Weights of a small mixture-of-experts language model, trained from scratch on English Wikipedia: vocabulary 37664, a shared expert of 128 neurons.
Below are experts of layer 9 (counted from 0) of a mixture-of-experts language model. Rows are named router (the router's row for the expert), gate (a neuron's input weights, with its number), up (a neuron's input weights, with its number) and show model dimensions 128-191. Each number is 128 + 32 x the weight over its row's rms, rounded and kept within 0 to 255.
Before each expert's rows: "gets" lists some tokens that make up at least twice as much of what it gets as of all text. This comes from a sample of Wikipedia text that the model never trained on. Tokens count by the router's weight.

# expert 33
gets: " to", " has", " have", " would", " can", " of"
router [146 142 142 120  95 118 135 156 115 156 159 146  71 127  82 165 134 103 171  87 165 162 142 118  36 174 151 122 119  99 138 141 109 147 125 147 153 119 132  56 137 109 101 105 171 127  70 133 118 170 166 105 170 154 170 104 139 105  94 116 127  73 117 233]
gate0 [182  86  82 129 149 116 186  96 150 176  81 145 111  96 141 109 135  98  88 137 174 137 119 150  78 129 222 153 159 123 123 139  85 223  95  73  86 102  87 122 133 137  96 147 112 128  91  98 139 110 117  90 182 166 137 132 113 129 157 121 145 164 117 123]
up0 [100 112  94 110  99 149 102 123 135 130 131 129 102 143 169 119 124 139 179 122 149 115 138 113 155 130  90  77 141  85 142 127 125  34  92 158 177 129 124  97 123 121 147  76  78 193 131 147 115 152 133 180 130  47 150 128 117 119 142 111 123  92 129 152]
gate1 [ 61  95 139 148 138 132 154 132 154 111 106 174 139 134 121 145 101 152 172 131 178  62 112 134 110 152 179 164 113  76 103 144  93 207 141 136 116 120 109 126  31  88 101 139 137 111 156  56  71 187 115  66 119 114 118 102  53  77  57 156 134 103 154 138]
up1 [134 134 160 153 134 125  94  75 108  85 123 181 126 200 153 118 121 170  95 171 107 159 150 119 189  75  90 103  78 129 132 136 137  85 165 159 152  90 120 163 146 124 185 109  52 111 126 130 170 142  92 114 107 116 144 155 123 175 163 132 149 123 103 133]
gate2 [125 126 165 143  82  59 133  89 172 124 144 158 115 126  87 103 146  95 144 156  89 193 169 125  88 149  84 122 188 145 143 136 160  84 106 144  74 104 121  99 140 133 151 141 175  86 144 151 144 121 134 162 194 176 178 195 144 122 121 143 138 189  95 126]
up2 [192  78 118 100 149 174 179 129 136 105 142 132 142 146 138  71  97 125  84 152 155  29 122 120 126 119  99 117 126 135  77 142 109 143 116 162 118 133 175 131 138  85 167 127 160  93  94 123  83 108 109  91 147  95 139  95 127 113 149 136 123 114  96 121]
gate3 [144 138 156 158 106  93 146 154 100 100  90 198  90 137 105  89 162 128 152 120 139 116 135 112 107 109 153  51 114 173 120 134 151  78 135 137 131 177 113 110 137  94 159 144  85  85  70 164 185 149 142 114 111  95 121  89 123  59 141  78 140 141 115 106]
up3 [134 126 141 141 100  94 127 106 114 151 192  71  98 114  89 108 138 137 119  74  95 125 114 115 154  94 149  73 120 120 178 139 109 153 103  96  91 138  67 116 152 171 114 130 128 156 153 169 129 160  78 127 140 149 141 129  75 119 189  87 178 172 120 165]
gate4 [171  63 124 181  84 130 118 170 159 132 133 138 118 109 109 138  99 115 163 156  72 115 151 121 116 136  95  99 141 113 137  95  82 161 145 130 120 153 138 117  82  98 197 140 145 129  83 164 137 125  93 146 102 123 136 110 123 157 138 107 111 107 102 155]
up4 [130 153 165 190 196 151 120  80  91 136 131 125 106 124 144 110  80 158 104 144 166 170 151 135 137 134  83 108 122 164 120 151 161 160  99 150 104 173 164 151  92 113 113 140 126 108  98 133 123 163 132 137 120 124  96 148 163  74 125  39  64 155 105 138]
gate5 [184 130 116 187  66 101 101 112 120  67 115 161 145  99 158 160 101 100 110 115  79 176 121 158  96 144 196 100  27 114 126 137 125 196 113 159 120 127 122 106 106 173 125 123 136 108 156 147 124 107 165 126 107 131 133 139 129  65 127 114 128 102  98 147]
up5 [ 80  83 117 113 140 193 140 146  80 155 131 139 119  99  77 106 129 145 132 178 180 124  98 105 142  88  85 129 135 133 198 152 124  95 121 126 180 173 129 138 126 166 153 117 116  59 125 108 186 143 130 141 112 198  99 211 150 124  84 132 137 114 167 142]
gate6 [145 169 120 138 136 130  82 110 133 151 173 111 151  80 174 134 110 103 150 160 100 161 195 145 129 134 131 135 136 179  80 152 103 127 164 179 164 121 202 130  55 156 119  88 155 144 158 153 121 166 119 123 129 103 138 148 136 208 139  50 128  99  92 125]
up6 [ 93 112 132  53 143 106 183 131 123 121 124 153 135 140 129 126 187 110 109  98 143 134  65 141 158  77  89 172 173  73 114 130 127 175  95 113 155 146  94 115 126  61  90 126 100 141 177 163 125 125 140  61 146 132 156 126 135  68  92 177 101  95 135 120]
gate7 [105 133 153 147 127 148 130 116 135 185 123 135 126 112 187 135 107 130  43 124  84 148 186  76 156 109 147 171 153 118 172 153 154 122 140 168  70 127  92  95 175  85 147  86 124 116 106 141 156 127 160 184 149 126  58  76 100 131 148 162 136 129 114 168]
up7 [141  83 150 140 114 183  96 126 114 178 171 158  71 219 154  90 122 118  74 105 123 150 136 138 193 132 110  69 120 130 184 134 113  77 113 109 132 137 133 117 161 123 115 137  92 121 120 203 172 148 105 162 112  84 102  73 114 141 158 102 115 165  94 149]
gate8 [ 87 132 121  77 108 193 129  84 121 106 175 143 152 164  93 122 142  56 127 123 142 113  69 116 140 106 134 122  90 125 156 156 126 134 118 149 144  83  78  89  94 179 150 152 141 118 171 163 169 113  94 142 141 158 128 154 186  99 132  69 142 108 148 145]
up8 [ 84  73  84  75 158 186  88 110 119 125 117 114 200 112 113 121 138 134 176  90 146 109 157 122 127 145 170 144 120 169  73 136 178 152 155  78 126 141 163 161 121 157 140 158 162 127 192 115 139 150  96 211  90  69 150 134  93 221 124 138 155 126  98  80]
gate9 [ 69  80 163  76 128 127 185 117 121 113 173 143 106 108 113 132  96  91 198  81 174  89 158 112 102  88 130 153 127 124 152 172  90 101 122 155 100 152  75  95 135 118 136 127  95  93 132 109 150 127 122 142 142 108 115 164 192 183 107 117 136 149 120 157]
up9 [110 155 137 196 109 134 169 134 137 139 123 115 122 149 148  87 240 110 122 119 142 122 178 133 143  91 114 101 142 127 184  82 138 147 109 114 133 111 190 137 137  60 121 196 103  83 125 101  84  71 115 131 137 107 134 105 138  87 107 154 145 151 141 108]
gate10 [ 84 130 106 172  96 132 151 170 104 184 173 140 124  90 144 138 135 126 137 116 113  88 175 201 124 119 124 142 126 148 115 134  68  78  93 161 112  52 102 158  99  68 145 154 150 125 158 135 162 142 104 170 146  84 125 162 131 138  80 160 159 126 128 112]
up10 [ 84  91  97 208  79 158 111 130  75 129 170 152 175 117 129 156 163 137 161 142 132 109 168 117 161 172 108  90 162  83 127 205  72 122 127 157  87 134 126 111 108 132 179 201 182 113 140 133 172 153 119 170 106 158 120 148  90 148 144  83 123 113 170 152]
gate11 [121 153 215 115 128  46  79 104 131 134  54 143  73 179 116 112 122  94 165  73 153  86 142  89  84 163 106 144  85 170 131  45 108 135  87 119 134  94 131 207 103  53 146 115 158 124  86 113 126 133 193 123 140 136 130  82 129 122 151 146 139  93 124 149]
up11 [118 115 146 121 165 161 162 165 145  69 114 121 102 114 111 100 150 145  47 121 149 147 145 131 155  99 105 140 141 114 158 129 127  84  87 135 126 153 142  37 142 114  89 116 116  94  93  93 167 149 120 154 133  79 129 190  97  89 147 152 149 109 108 110]
gate12 [144 126 155 138 133 113 101 126  85 146 103 171  61 146 145 138 125 119 162  25 143 174 138 109  90  98 147 211 139 133 153 174 108 139 125 137 199 129 111 130 150  95 114  84 134 161 109 109 187 174  75 171 161 124 147 132 119 150  97 111 100 136 165 191]
up12 [106 157 170 177 167 181 178  86 164 135 126 106 175  86  82 102 156 136 171 155  93 107 149 132 153  85 114  38 148 100 135  47  70 106 161  79 100 134 136 115  46 112  93 116 102 112 110 140  75 127 194 110 155  78  99  86 118 173 177  92 131 102 128 106]
gate13 [131 123  99 101 182  80 124 143 178  57 104 110  90 133  98 172 127  97 125 115  88 170 124 159 130  95 104 141  99  95 163 128  84 244 138 141 148 145 131  96  97 201  96 163 156 107 159 137 100 117 102  80 147 143  70 154 118 113 163 135 140  95 157 161]
up13 [120 154 112 121  33 139 156  71 157 203  88 125  86 126 157 152 148 142  71 107 113 208 132 130 114  84 163  97 117 107 138  92 110 149 137 165 149 107 145  84 170 135 120 133  80 192 172 134 132  87 135 112 140 193 132 106 125 123 114 115 135 112 154 177]
gate14 [162 151 114 113 124 104 108 222 163 133 167 162 123 164 137 109  88  92 163 140 158 148  43 146 101 163 171 126 108 171 132  97 126 101 139 178 142 111 144  53 149  95  96 137 102 121 123 123 116 198 119  67 171 159 129 133 152 131 164 136  97 117 168  97]
up14 [128 129 107 103 121 162 144 106 144  79  87  54 123 128 157 159 101 134 104 133 105  92 139 164 165 151 133 103 168  72  86 118  97 153 171 177  65 154 110 118  89 162 153 203 163 143 127 138  71 101 157 127 117  86 103 120 190 114 152 107 157 161 113 174]
gate15 [111 152 173 135 116 154 152  99 159  89 146 161  89 122 132 162 108 130 143 124 115  76 192  74  69 133 182 129 137 123 108 156 143 140  95  34  56  94 122 137 117 137  99 126 118  52 110 107 105 157 139 136 161 115 161 125 130 101 129 157 174 102 146 146]
up15 [106  92 186 109 133 100 107 139 114 124 134 114 129 201 168 145 153  94  13 135 134 108 126 122 169  88  88 127 126  76 123 142 118 172  65 176 116 113 145  90 178 142 158 151  90 141 118 159 130  75 161 125 130  80 146 123 136 144 109 110 143 123 138 158]
gate16 [169 143 158 120 124 123 142  76 193  84 101 143 193 158 128 141 141 116 145 134 174 149 112 172  88 114 136 133 133  98 141 107 124 171 154 159 114 116  90 129 136 153 145 113 160 116 104 141 134  77 148 140 123  90 122 187 171 128 145  97 143 134 137 153]
up16 [104 151 145 170 111  78  97 134 122 113  73 121 173 134  88 132 141 121  88 175 110 121 147 118 121 141  81 160 108  58 141 107  55 169 100 160  93 144 122 162 140 131 157 142 188 158 100 135 153  59 130 148  99 176 131 141 149 103  79 163  86 151  70 105]

# expert 52
gets: "9", "0", "8", "1", "6", "7"
router [177 124 157 108 135 129 161 161 110 116  36 130 164  79 126 110  87  43  91 147 155 114 176 133  84 144 136  97 122 102 125 113 114 146  85 133  75  89 123  92  98  75 107 113 107 118  91 150 124 141 151 107 255 109 111 104 180 127 110 174 177 128 147 152]
gate0 [106 136 141 170 132  65 155 137 140 147 135 148 152 168 130 123 109 113  75 118 162  98 140 165 108 141 120 146  70  84  80 122 134 115  88 145 145 110 118  88 150 127  94 158 112 113 107 136 106 131 120 122 189 211 120 139 163 149  84 127 101 115 102 140]
up0 [189 135 148  96 190 164 109 127 142 178  77 144 188 121  83 114  83  91  88 105 133 151 125 127 156 156 170 153 161 142 163 138 160 196 165 155 137 192 142 128  62  93 174  98 122 143 111  97 110 160 126 113 184 140 102 149 103 182 175 172 168 148 103 170]
gate1 [123 112  87  70 147 147 143 141 134 206 152 148 114  94 155  94 133 162 124 147 139 100 137  92 129 107 152 148 118 103 132 110 151 123 122 151  97 160  68 117 102 165 131  98 134 142 100  96  98 110 127  80 198  42 103 122 155 158 135 147 184 129  93 107]
up1 [167 155 128 114 158 115 121 100 152 153 142 150 109 131 135 148 146 152 139 149 168  80 195 143 115 145 237  48 123 116 136 174  85 134 125 190 130 134 109  90 183 106 204 125 115 140 184 129 167 133 131 100 118 144 126 117  72 167 114 126 155 130 151 111]
gate2 [131 160 144 150 140  60 117 109 115 121 144 125  91 122  85 125 137 132 129 116 208  70 182 110 123  97 118  69 108 158 121 100 120 136 144  96 119 130 127 138 114 117 156 129 183 108 156 161 140 131  96  80 146 184 138  93 149  90 138 178 120 177 112 134]
up2 [124 126 145  76 105 119  95 119 125 139  83 139 131 164 147 117 181 115 103 166 127 106 143 166  95  91 177 165 117 113 138  92  72 159 142 105  94 187 128 131 132 117 131 122 139  87 142 142  79 146 113 134 128 175  88  76 163 129 109 181 156 168 134  91]
gate3 [134 104 135 124  58 117 150 131 109 111  84 137 133  59  76 134 124 113 124 157 142 135 140 137 140 107 174 133 164 135 127 130 120 170 197 131 137  99  34  87  99 133 129 144 135 142 150 122 192  63 164 107 200 118 117  89 111 158 157 137 139 161 151 148]
up3 [112  74 115 142 132 125 166 139 120  67 163 100 126 156 127 158 121 121 100  80  49 108  94 215  90 118  44 138 188 154 183 115 145 107 161 149 134 148 181 159  98 153 163  96 104 116 128 139  41 164 138 108  75 151 137 137 128 127 131 106 167 152 105 183]
gate4 [136 112 131 149 141  92 138 101 140 110  65 109 117 109 155 100  88  95  61 138 159 134 104 169  76 125 152 117 151 124 128  76 135 161 107 134  93 169 130 130  59 105 144 134 166 130 106 104 113 155 201 170 173 106  98  73 106 129 108 134 151  94 148 117]
up4 [132 117  94 138 123 152  89 108 120 104 117 131  99 132 128 121  35 132 111 188 138 114  59 150 122 143 163 107 143 109  59   2 154 136 182  72  92 134 139 150 112  79 128 185 159 135  86 136 127 102 166 131 181 140 120  79 146 137 118 129 161 156 104 136]
gate5 [ 88 160 110 153  92  76 134 170 165 155 116 199 105 155 148 156 152  87 135 162 103 110 147 107 116 113  96  93 146 103  96 102  88 140 117 113  95  33 112 115 124  65 105 143 120 122  79 125 133 122 108 168 129 112 143 171 175 137 110 160 110 160 166 181]
up5 [152 101 103 140 215 141 129  82 162 140 129 156 108 136 122 140 189  54 165 176 124 163  66 124 124 171 167  83 114 145 179 105 108 134 180 170 102  68  60  90  97  70 139 118 102 128 135 128 163 189 160 181 164 102 174 152 180 144 126 169 163 125 116 165]
gate6 [133 127  99 108 156 125 174 137  80 174  89 123 189 122 131 105 143 116 124 128 165 168  77  84 144 142 197  96 114  99 197 127 174 156  91 156 117 171 168 139 129 131  86 146 152 173 130 142 122 122 128 171 203  49 154 226 117 111 193 147 181  82 122  93]
up6 [157 107 116 155 137 140 108 164  98 153  71 148 157 129  98  75 183 129  63 182 167 126 175  79 103 121 154 124 167  24  81 128 195 174 106 134  65 202 111 122  20 136  91 160 108 178 142 118 115 166 134 189 134 105 138 170 120 136 133 113 123 117 140  91]
gate7 [119 166  76 155 127  89  92 109 111 101 121 158 146 151 114  92 150 116  96 112 121  74 208 105 148 120 145 138  88 170 190 110  89 171 183 178  83 163 191 139 138 101 107 130  97 136  85 120  93 130 153 108 140 126 133 175  71  84 129  96 158 161 183 108]
up7 [138 186 115 142  99  69 111 101 170 131 143 138  99 178 157 128 148 133  74 127 109 141 195 113 174 120 150 156 119  95 133 131  93 168 166 144 111  90 173 152 196  61  82 132  94 176  96  84  86 119 127 148 134 158 109 138 118 118 128  93 185 141 191  80]
gate8 [145  81 151  77 118 147  79 155 152 243 138 154 104  88 176 125  81 101  72 144 183  95  60 132 158 166 147 147 119 172 142 133 135  80 168 165 128 112 129 107 200 113 103 200 150  82 141 103  95 183 112 143 146 144 112 131  92 155 171 148 172 115 175 116]
up8 [157  47 187 204  93 154 137 117 105 102 153 102 153 158 101 110 153 137 167  59  78 126 140 141  78  91 126  92 167 135 138 124 198 126 121  72 104 134  91 112 171 163 103 114 128 129  89 143 122  99 103 130 181 191 122 113 113 154 111  98  98 127 103 175]
gate9 [142 165 116 197 115 107  82 176 130 100 115 117  96 191 114  76 142  75  87 119 134 177 115 160 113  95 113 104 124 154 130 101 151 147  54 159 114 148 143 133 109 115  57 123  68  97 105 100 146 110 141 138 114 162 151 113 103  87 146 178 140 121 121 158]
up9 [111 162 154 199 100 100 133 191 184 179 172 138  84 162 153 158 183 106 112 109 127 149 179 161  88 116  94 111 156 135 110  94 123 145  72 166  99 135 118 117  95 117  81   0 138 104 117 190 175 131 113 153 166 163 184 149 147 153  79 146 126 100 115 148]
gate10 [148  66 123 104  99 138 150 118 120 204 136 109 104 125 105 103  81  78 133  99  85 145 128 114  74 144 140 123 163 155 172 118  91 202 140 149  61 136 123  97 151 159 104 118 131 100  99 119 150 110 106  45 113  87 165 176 112 139 190 115 133  97 150  89]
up10 [160  77 134 114  86 109 197 156 132 178 122 105 149 140 106 171 126 139 143  95 104 154 100 143 149 147 188  84 125 147 189 195  96 190  93 151 120 132 103  96  99 160  62 147 119 103 111 138 117  51 117  69 118  76 137 108 140 122 146 121 139 104 116 139]
gate11 [115 133 160 113 107 132 131  74 158 128 133 116 113 147  47 151 185 125 154 133 101 136 119 201 127 136 100  89 130 199 132 128 153 127 154 117  82 113 155 159  97 176 112 153 101 160 181 166 141 174 100 128  81 157 180 163  95  96 162 136 156  80 120 184]
up11 [142 134 123 123  43 121 105 106 109 104 121  98  80 127 141 143 198 120  68 120 150 145 121  89 108  74  82 115 141 123 199 161 104 129 121 118 116 170  68 182 115 153 115 103 137  85 129 141 219 127 152 129 118 158 104 138  77 125 112 122 173  76 153 126]
gate12 [ 81  95 152 143  92  86 105 116 149 151 218  80 131 112  95 172 118 125 130 107 122 130 133  78 130  77  93  57 102 156 139 116 134 130  78 146 118 134 139  81  98 133 105 154 131 143  79 107  82  85 101  91 113 163 146 122 163  84 104 144 152 131 130 180]
up12 [113 169 131 146 140 155 100 151 137 144  61 137 118  90 142 113 126 109 128 118 152 123  37 180 137 138 121 185 116 106 113 109 124  86 173 122  94  96 136 206 113 164  89 169 102 140 139 114 187 168 160 165 117 128 122 153 112 173 145 124 164 172 146 134]
gate13 [ 89 131 167 190 132 148 114 144  95 122 147 176 149 158 130 159  58 161 103 101 122 164 101  87 153 174 142 102 191 146 154 131 155 110 101 110 180 175 111 163 188 103 143 164 128 115 115  87 158 152  77  98 155 121 255 146 123 137  78 172 127 166 104 117]
up13 [139 114 119 132 170 134  96 149 111  91  76 136 152 114 145 146 130 149 158 117  84 168 122  98 136 128 132 125 152 132 143 110 140 151 150 116 106 103  93 137 137 137 127  63 125 101 178 140 111 136 149  86 147 145 145 173  98 158 164 171 154 129 108 135]
gate14 [122 152 145 129 124  99 147  68  85  81 155 117 117 126 156 124 108  83 115 105  83 148 125 161 140 115 130 135 116 135  89 167 119 166 159 160  73 156 156 179 109 131 185 158 144 143 121 155 137 126 123  82  83  91 136  93  63 130  99  92  76  92 111 148]
up14 [106 182 126 127 137  89 133  97 123 107 143 167 142 108 188 126 175 168 110 118 187 117 112 149 144  71 176 138 132 135 122 130 128 162 120 147 121 176 103  74 119 165 171 182 133  93 144 150 169 158  97 113  94  66  76  97 147 126 150 117 170  65 118 110]
gate15 [129  82 146 193 146 120 157 104 115 116 170 139 129  76 150 120 150 106 146 112 119 128 115  86  77 134 101 109 147 107 116 191 156 124  84  96 186 125 136  97 118 135 109  73  97 100 171 107 160 117  83  79 107 139 180 146 143 127 111 169  88 141 113 146]
up15 [103 150 172 121 121 140 121 119 133 138 108 143 162  87 163 120 147 123 142  79  86 147 144 105 101 145 118 109 131 148 145  83  68 132 121  97  85 107  50 193  98 176  74 154  87  93 200 150 113  82 143 146 151 163 173 117 162 124 226 134 158 115 126 150]
gate16 [ 84 142 192 161 132 144 109 196 117 152  48 133 117 122 104 107 114 136  65 126 181  79  50 130 128  96 137  69 132 178  81  74 125 121 156 129 158 188 155  82 111 131  59  94  97 140 120  61 145 140 133 142 125 123 128  91 130 139 105  86 138 161 135 134]
up16 [ 71 114 115 136 191 126 132 135  52 184 172 122  74 123 172 121 146 131 135 109   0 128 160 138 179 150  56 159 140  99 114 144  86 142 133  98  79 141 126 174 138 174 187 143 114 145 105 161 139  83  81 174 142 161 102 171  58  75 125 145 130 128 145  96]

# expert 2
gets: " ", " |", " Notes", "Note", " Image", "/a"
router [133 144 125 117 178 119 179 140 144 121  99 145 114 110  91 104 133 102 120  74 127 138 152 122  69 168 140 137  76 142 190 133 120 135  37 154 155 118 127  60  94  69 100 127 187 145 117 130 194  86 109  90 203 105 130  96 131  83 147 145 103 123 147 178]
gate0 [ 39  67 126 161 103 146 101 144 116 107 164  91 158  91 135  92  81 103  74  70 112 157 138 144 181 165 150 150 158 136 162 125 123 157 109 162 119 139 153 146 108 133  95  89  75 101 145  84 145 150 107 112 118 123 123  67 127 106 126 157  97  98 153 181]
up0 [ 84 143 122 105  99  91 127  90 146 110 138 176 160 200 119 141 157 176 179 111  96 114 155 134 134 130  86  84  87 103  56 175 117 150 168 124 111 136 186 132 147 104 129 117 166 167 124 141 112 127 123 142 110 191 123 131 145 159 119  82  79 139  67 108]
gate1 [133 122 106  50  77 143  83 123 140 168 127 142 118  99  98 159 145 149 142 117 108 150 154 147 135 169 194  59  94 139 148 132  84 128  81 152 112 199 101  76 133 131 117 102 195  55 167 145 155 114 161 103 125 180 103 136 178 140 132 181 127 114 143  48]
up1 [123  82 113 106 121 157 106 173 115 163 141 140 110 130 101 140 153 181 127 164 142 159 163  95 141 106 107 180 163 116 249 132 105 149  81 131 132 139 131  45 146 134 147 141 157 155 150 146 155 108 108 157 145 124  98 128 101 101  89 167 116  94 103 165]
gate2 [125 130 144 156 113 156 127  52 109 126 128 120  73 102 106 165  97 113  59 106 175 124 158 114 120 183 147 150 138 162 163 175 138 103 100 126 156 134 157  60 119 176 162 131 125 103  98 142 206 156  94  93 114 128 114  37 153  73 115  88 135 182 106 194]
up2 [114  68  58 112 175 103 120 173 140 127 162 135 164 143 149 111 126 165 190 208  70  78 115 132 143  42 170  88 163  75 141 118 139 116 141 174 114  83 149 109 110  79 148 109 162 135  73 132  96 162 183 127 150 112 130 186  78 172  61 165 116 103 186  71]
gate3 [ 80  46  89 115 105 131 106 125 125  98 118  91 138 164 113 137 144 142 125 126  65 135 106  54 170  84 119 131 181 121 112  98 153 109 120 117 140 139  91 149 104 132 132 105  67  82 150 123 171  66  94  84 151 152 126 129 159 154 113 154 111 121 171 175]
up3 [135 195 166 130 126 125 108 144 109 124 126 218 148 102 133 148 142 128 141 122 139 115 142 197 101 133 139 169 124 134  84 108  74 177 143 181 104 180 142 121 149 100  78 113 170 126 144 148  86 196 182 120 114 112 152 140 119  98 118 143  97 164  94 170]
gate4 [ 68 148 190 119 167  92 156 166 150 101  60 169 103  77 152 146  98 103 146 109 117 137 184  80 111 116 117 174 127 143 114 128  89 116 101  48 126 113  83 100  64 199  77 100 197 120 171  81 118 144  74 171 134  97 134 159 131 124 129 116 118  70 139 100]
up4 [127 111  88 179 176 149 116  95  90  97 173  63 172 143 104 126 149 182  71 127 130 164 104 128 107  77 138  96 122 118 127  87 145 162 144 104  88 128 100 133 163 115 183 147 161  92 160 138 123 126 118  89 187 146 124 132 162 153 120 121 158 139 103 143]
gate5 [126 160  86 121 122 150 117 152  88 152  95 135 112 117 155 164 135 149 140  85 142 140 111 118 129  82 173  47 116  63 128 119 113  99  88  66 110 110 134 100 120 137 114 106 176 145  98  80 104 142 150 160  86 166 153 129 115 124  78 127  92 132  98 107]
up5 [121 149 106 159 167  88 143 178 123 133 116 114 139 118 142 137 115  99 135 164 174 107 142 164  92  93 137  68 105 102 144 141 138 134  89 151 150 159 140 121 121 165 152  88 122  80 137 144  85 118 134 103 177 136 119 158 178  89 115 111 157 115 154 118]
gate6 [134 108 114 130 121 102 160 103 119 147 197  92  78  74 130 126 106  91 149 134 121  77 129  99 159 147  94 127 128 112 142 116 114 143 156 151 150 150  97 132  64  85  66 112 123 140 135 135  76 123 118 118 151 121 127  84  83  73 116 124 123 128 115 162]
up6 [153 155 159  91  70 106 170 119  78 119 130 142 105  87 136 126 149 148 151 140 124  79 161 156 147 152 153 150 150 108 171 166  73  94  75 109 111 196 203 108  58  92  31 109 119 138 128 122 111  92 139 136 151 143 139 114 157  65  75 132  92 130 101 221]
gate7 [130 154 119 120 155 142 157 147 154 188  90 141 147  91 100  56 109  69  77 114 150 157 125  95 120 160 113 165 128 131  93  78  87  98 131  66 106 130 142 136 181 132 130 154 174 184 151 118 214 109 186  61 140 121 107 116 142 165 145 143 135 142 138 133]
up7 [128 145  90 120 150 143 111 131 175 113 145 104 124 162 184 181 107 182  80 126 104 106 124 168 123 128  97 132 167 103 131  79 134 173 161 195 154 120 152 160 109 139  96 103 104 141  76 153  67 185 143 115 149 139 161 102  93 165 127  91 121 111 132  88]
gate8 [134 110  83 103 135 140 101 135 125 102  47 178 123  55 159 141 181 163 116 169 165 124 152 153 131 137 132  96 156  61 136 120 186 139 102 150  94 179 101  87  85 150  90 175  91 127 123 169 122 105 135 148 171  84 152 106 108 100 104 139 116 165 134 190]
up8 [114 171 177 144 150 113 154 137 142 112 169  74 149 104 100  95 138 127  99  74 100 190 151 109 100 123 106 119 162  80 110 143 168 168 169 110 129  69 106 175  72 162  82  52 173 152 146 102  73 174 136 168 109 149  94 133  83 110 118  79 235 142 117 152]
gate9 [139 102 130 168 109 107 133 195 113 150 155  71 121 127  97 119 102 105 144 159 233 160 156 164  99 135  91 179 134 189 184 157  90 204 135 111 167  97 154 141 119  92  98  88 105 127 140  64 103 178 178  91 156 106 138 137 138 110 137 179 111 125 138 128]
up9 [136 144 126  86  92 166 111 185 140 155 143 146 125 181 106  98 153  82 141 140  90  78 157 142 162 141  77 121 148 182 149 170  97  60 101 177 146 142 209 124 141  96  86 158 150 135  86  95 140 123 138 168 123 103 100 144 127  97 120 104 107 185 113 134]
gate10 [ 72  94 156 110  75 134 104  73 122  92 169 128 120 129 113 131  95 104 121 113 164  59 171  91 159 141  96 127 142  67 143 141 126 148 122 167 132 123 103  80 132 115 187 133 147 122 123 130 144 138  91  79  99 200 132  94 167 126 130  92  70 151 122 115]
up10 [133  73 150 114  87 117 159 134 125 121 152 130 128 140 116 124 154 134 139 113 104  74 180  67 128 123 166 168 159 110 156 146 135 125 129 175 119 114 125  82 146 136 169 101 105 133 123  89 140 137 148  58 140 167 166 101 157 129 118 169 119 162 148 106]
gate11 [ 94 118 131 163 136 176 130 138  66 168 102  70 160 109 141 136  62 127 151  88 146 142 137 105 122  96 118 119 173 121 120 120  96 128  97 119 132 134 108 166 151 111 168 135 144  53 156 165 153 175 131  80  89 123 118 114  65 154  87 176  94 145  92  84]
up11 [160 107 108 160  97 174  94 115 144  92 104 130 127 131 116 124 148 157 179 142 141 150 162 132 142 102 125 141 167 127 139 179 126 117  75  90 175 116 118 114 116 118  97  86 160 135 141 198 183 112  73  95 170 182 120 140 110 108 140 101  96 101 147 154]
gate12 [153 125 124 125 130 101 217 148 131 152 125  86 120 126 146 118 162 129 146  90 136 117 177  91  92 169 148  87 101 138 106 120 129 186 138 147  87 162 135 144 121 139 130 169 180 166 133  79 134  92 146 143 149 169 115 101 165 167 136  83 145 144 156 113]
up12 [104  70 123 215  79  99  92 153 157 138 181 131 135 133 127 139 129 120 149 179  98 143 165 139 120 134 132 137  88 182 208 136 137 102 164  98 145  98 111 150 167 123 152  77 114 158  95 142 122 107 117  98 104 132 101 117  77 171 108 142  55 182 142  72]
gate13 [121 141 131 175 137  96  91 119 165 120  72 176  98 171 161 123 106  92 134 141 102 154 119 122 111 112 171 159 188 129 152 124 172 106 141 137 130 127 142 153 154 121 128  94 138 123 183 149 131 144 121 112  94 133 113 102  82 147 119 127 125 115 138 121]
up13 [124 106  98  64 168 148 162 112  83 137 113 178 120 134  66 149 130 108 188 103  65 134 144 120  97 171 157  75 142 147 149 135 143 135  93 198 103 135 106 134 108 117 119 137 128 133 145 114  97 103 122  48 128 109 125 238 140 104 151 129 148 169 154 133]
gate14 [104  92 105  77 159 182 103 176 133  87  71 130 161 106 147 121 116 123 139  74 149 166  86  95 118 110 134 109 148  99 140 118 148 108  78 134 180 150 151 135 139 128  53 107 118  21 113 175 193 156 100 115 107 155 118 104 119 137  93 135  51 189 100  75]
up14 [135  80  41 115 141 149 164 142 113 167 111  92 118 132 200 148 148  58 152 149 144 152 126 129 144 136 121 110 196 107 148 143 166 103 112 142 119 187 162  50 117 155  96 140  97  86  96 139 119 119 137 101 120 160 132 140 214 124 125 112 106 161 148 104]
gate15 [ 97 168 178 162  92 143  92 106 116 161 100  60 103 141 130 117 105 133 127 116 174 114 114 117 103 175 133 142 129 141  98 117 144 113 104 117 129  83 114 100 135  86  86 157 115 110 161  67 120 166 101  62 130 145 132  67 135 109 146 136 135 158  76 208]
up15 [116  84  83 116 144  85 124 169 127 105 153 190 151 107 143 139 130 127 124 141  81 135 147 151 145 150 143 114  21  91 144 106 146  46 162 113 153 161 146 206 218 137 140  97 154 159 142 183 116 156 156 174 100 125 116 134  73 195 104 170 105 108 173  71]
gate16 [134 165 129 117 168  79 145 126 131  99 105  87 121 124 163 105 140 103 138 126 129 130 129 114 106 138 142 116 104 149 109 103 124 147 130  99 138 142 114  77 120 114 123 170 128 128  98 166  79 148 132 124 146 136 119 100 179  86 124 160  90  89  93 191]
up16 [107  84 165 101  71 184 109 118 141 151 173 132 115  95 147 146 141 124  90 150 142 104  71 138 128 122 124  81 122  65 135 147 107  88 139 118 105  86 108 162 113 138 161 168 110 127 118 125 138 149 126  87 139 114 126 126  89 194 103  85 117 182 159  47]